Weights of a small mixture-of-experts language model, trained from scratch on English Wikipedia.
Experts: 48 experts in each of 10 layers, 64 SwiGLU neurons an expert, 2 picks a token, a softmax router.
Below are experts of layer 3 (counted from 0) of a mixture-of-experts language model. Rows are named router (the router's row for the expert), gate (a neuron's input weights, with its number), up (a neuron's input weights, with its number), down (a neuron's output weights, with its number) and show model dimensions 0-127. Each number is 50 + 10 x the weight over its row's rms, rounded and kept within 0 to 99.
Before each expert's rows: a language model's description of what the expert responds to. This comes from a sample of Wikipedia text that the model never trained on.

# expert 39
Description: Full first names like John, David, Albert, and final pieces of surnames or names in tables and credits, e.g. Abramowitz, Jerry.
router:39 65 44 48 60 48 64 35 61 46 36 32 41 56 26 70 63 45 38 35 48 60 43 51 48 54 49 48 46 51 42 52 74 58 51 47 46 51 48 48 59 51 54 51 55 47 55 65 59 59 37 58 64 37 46 55 48 44 32 46 38 31 62 40 36 49 62 33 68 47 41 39 48 51 54 47 42 63 56 58 59 29 45 47 40 47 36 41 66 57 46 41 51 45 45 54 58 54 42 46 46 47 68 53 49 43 59 54 48 50 60 36 56 73 46 41 51 30 69 41 59 48 66 44 34 41 60 60
gate4:57 44 64 36 39 49 52 55 55 37 62 50 60 37 62 29 44 46 63 54 48 51 38 47 47 55 34 65 51 62 72 35 28 65 47 47 48 57 48 43 59 38 54 39 55 47 52 72 49 27 63 50 45 56 49 49 41 39 51 46 58 51 41 54 39 47 54 66 53 34 42 47 50 57 52 59 72 55 44 43 51 71 65 37 53 52 41 34 51 46 54 45 53 49 50 57 62 35 60 46 63 57 29 56 56 59 41 41 40 65 43 50 55 36 63 46 48 69 44 63 64 38 46 40 56 63 37 46
up4:55 50 42 31 59 42 57 53 55 56 53 44 53 49 62 59 43 73 56 55 47 49 48 56 36 42 54 54 55 57 64 36 42 42 53 52 45 60 30 68 54 49 52 65 56 44 48 30 53 50 54 36 50 62 53 56 54 50 39 50 68 44 60 46 28 57 48 43 75 45 52 58 57 38 54 60 68 34 39 66 56 54 61 49 45 53 59 44 41 57 49 51 49 56 58 50 57 39 31 58 42 55 41 42 27 69 64 43 47 60 48 65 40 63 35 47 63 54 43 51 65 51 64 75 67 61 49 50
down4:46 44 35 46 48 51 58 57 50 57 47 38 43 62 66 45 40 50 36 42 52 61 49 57 44 38 42 29 44 69 66 51 41 39 59 39 55 54 46 59 48 55 42 64 53 43 57 38 34 60 29 43 52 63 53 51 51 56 46 42 38 38 43 50 29 42 43 35 66 50 52 72 52 45 59 64 43 36 27 65 52 55 60 48 51 43 45 41 55 58 42 66 47 58 62 64 56 53 32 56 57 57 50 33 39 57 62 49 52 37 40 56 37 48 45 58 55 53 35 59 62 63 58 51 56 19 52 53

# expert 4
Description: Final pieces of names and words that end with a space, often before a parenthesis or table bar, such as Freitas, Griffin, Siemens.
router:54 61 49 51 49 59 68 36 67 43 39 34 49 49 37 62 49 47 46 42 51 63 38 50 46 66 47 55 63 65 39 49 63 62 56 49 41 43 48 39 52 42 64 41 60 46 60 60 60 61 40 59 61 50 47 53 54 39 35 39 33 46 67 44 38 46 60 27 69 42 34 41 43 53 68 48 52 73 65 57 57 39 48 52 38 67 40 53 63 51 56 51 56 31 52 56 55 48 42 47 50 51 49 39 52 43 54 60 48 49 56 39 65 73 52 43 37 39 70 36 57 63 54 43 54 49 55 63
gate0:43 45 48 45 65 49 47 66 61 30 51 46 50 53 47 39 58 52 60 53 47 54 38 61 46 45 54 63 52 25 60 50 50 44 55 40 37 59 61 49 73 56 64 66 56 45 58 41 50 69 45 52 33 47 39 51 48 45 44 70 66 52 62 60 35 59 47 57 39 60 64 44 65 57 36 33 57 40 51 43 59 39 51 49 48 45 66 48 52 60 31 37 63 50 58 53 51 58 63 38 68 47 58 42 53 59 48 48 67 51 55 53 54 53 48 41 67 49 48 16 61 55 48 51 31 54 54 60
up0:31 56 52 48 59 50 63 55 72 64 52 53 56 39 40 74 45 57 37 56 38 46 46 55 52 53 47 56 53 51 41 73 39 40 50 55 61 56 69 34 36 39 44 39 48 49 45 43 53 62 41 47 47 49 38 41 32 24 43 44 45 46 47 45 44 57 35 46 34 41 54 43 35 59 64 54 37 48 37 53 47 54 40 54 46 47 51 65 45 32 45 56 60 30 32 69 44 50 52 43 48 54 53 57 80 45 51 63 50 52 50 49 56 57 47 40 33 63 65 39 53 55 51 48 34 58 50 57
down0:27 50 43 36 44 50 43 58 58 47 54 55 46 51 59 72 35 57 41 59 50 39 49 46 45 40 45 64 46 61 51 66 38 41 72 57 68 56 69 31 43 60 30 47 40 53 41 40 53 49 43 40 34 61 36 44 44 26 43 45 49 52 45 38 46 64 35 40 37 40 54 45 36 78 67 52 43 46 51 47 52 63 42 48 40 44 56 53 45 31 48 55 51 39 49 50 39 50 56 56 61 48 54 55 64 55 58 54 45 43 58 46 60 45 58 48 31 47 69 54 51 50 30 50 48 65 53 50

# expert 25
Description: Final pieces completing common nouns after the or a, such as be-ach, re-ar, stadi-um, and whole nouns like car, building.
router:45 51 48 35 49 42 68 39 56 39 43 49 52 42 38 79 68 51 46 35 45 54 35 63 44 51 52 60 51 69 43 45 52 63 62 36 39 57 44 39 62 49 57 53 53 25 65 48 57 63 42 45 61 42 46 54 38 42 41 58 44 41 61 44 39 57 56 40 62 32 40 42 53 54 61 44 56 49 65 67 49 38 62 53 37 41 45 32 63 62 49 47 50 47 62 65 63 59 37 47 55 64 59 62 47 40 60 59 43 47 56 42 70 59 50 39 63 42 59 49 62 48 59 42 34 61 56 59
gate8:40 58 65 54 53 64 58 57 53 49 33 36 44 41 58 27 53 58 63 45 44 55 46 48 56 53 55 40 51 56 45 31 83 46 38 22 53 56 36 57 49 46 56 51 48 40 48 44 48 58 51 59 81 37 48 56 46 51 58 56 71 52 56 52 33 56 54 68 41 34 47 38 69 49 54 48 44 43 56 55 46 46 42 47 58 35 60 38 54 47 37 51 36 56 39 46 50 58 54 42 67 48 61 41 42 35 49 47 53 41 44 52 44 45 55 42 54 37 39 47 50 47 41 49 26 61 45 54
up8:60 49 51 52 57 44 52 76 39 37 42 51 38 44 65 57 33 49 51 47 51 33 48 53 58 46 36 53 46 48 55 38 54 62 53 61 48 41 59 77 60 47 65 42 49 51 60 50 51 43 58 56 45 30 52 52 65 42 45 77 48 74 51 53 68 53 49 61 63 52 54 42 58 61 64 29 40 52 42 40 47 53 67 56 63 57 70 48 41 32 30 48 47 34 46 56 58 50 65 33 39 50 61 50 46 37 54 57 45 56 59 46 49 43 55 48 50 58 30 46 55 56 33 52 48 53 53 42
down8:57 49 47 48 51 66 38 50 57 54 46 42 66 52 54 45 56 49 75 59 45 58 45 63 42 59 33 47 50 41 53 53 52 58 40 62 59 65 55 43 73 47 46 38 36 32 52 46 11 45 45 55 42 54 57 45 37 50 55 30 69 63 57 61 54 44 48 33 52 61 44 42 53 33 38 50 66 44 40 64 56 40 52 58 53 53 43 52 42 53 38 46 68 50 49 53 64 38 66 60 63 55 40 50 53 44 41 50 62 66 35 42 47 41 50 42 50 54 42 35 52 42 32 48 34 55 51 49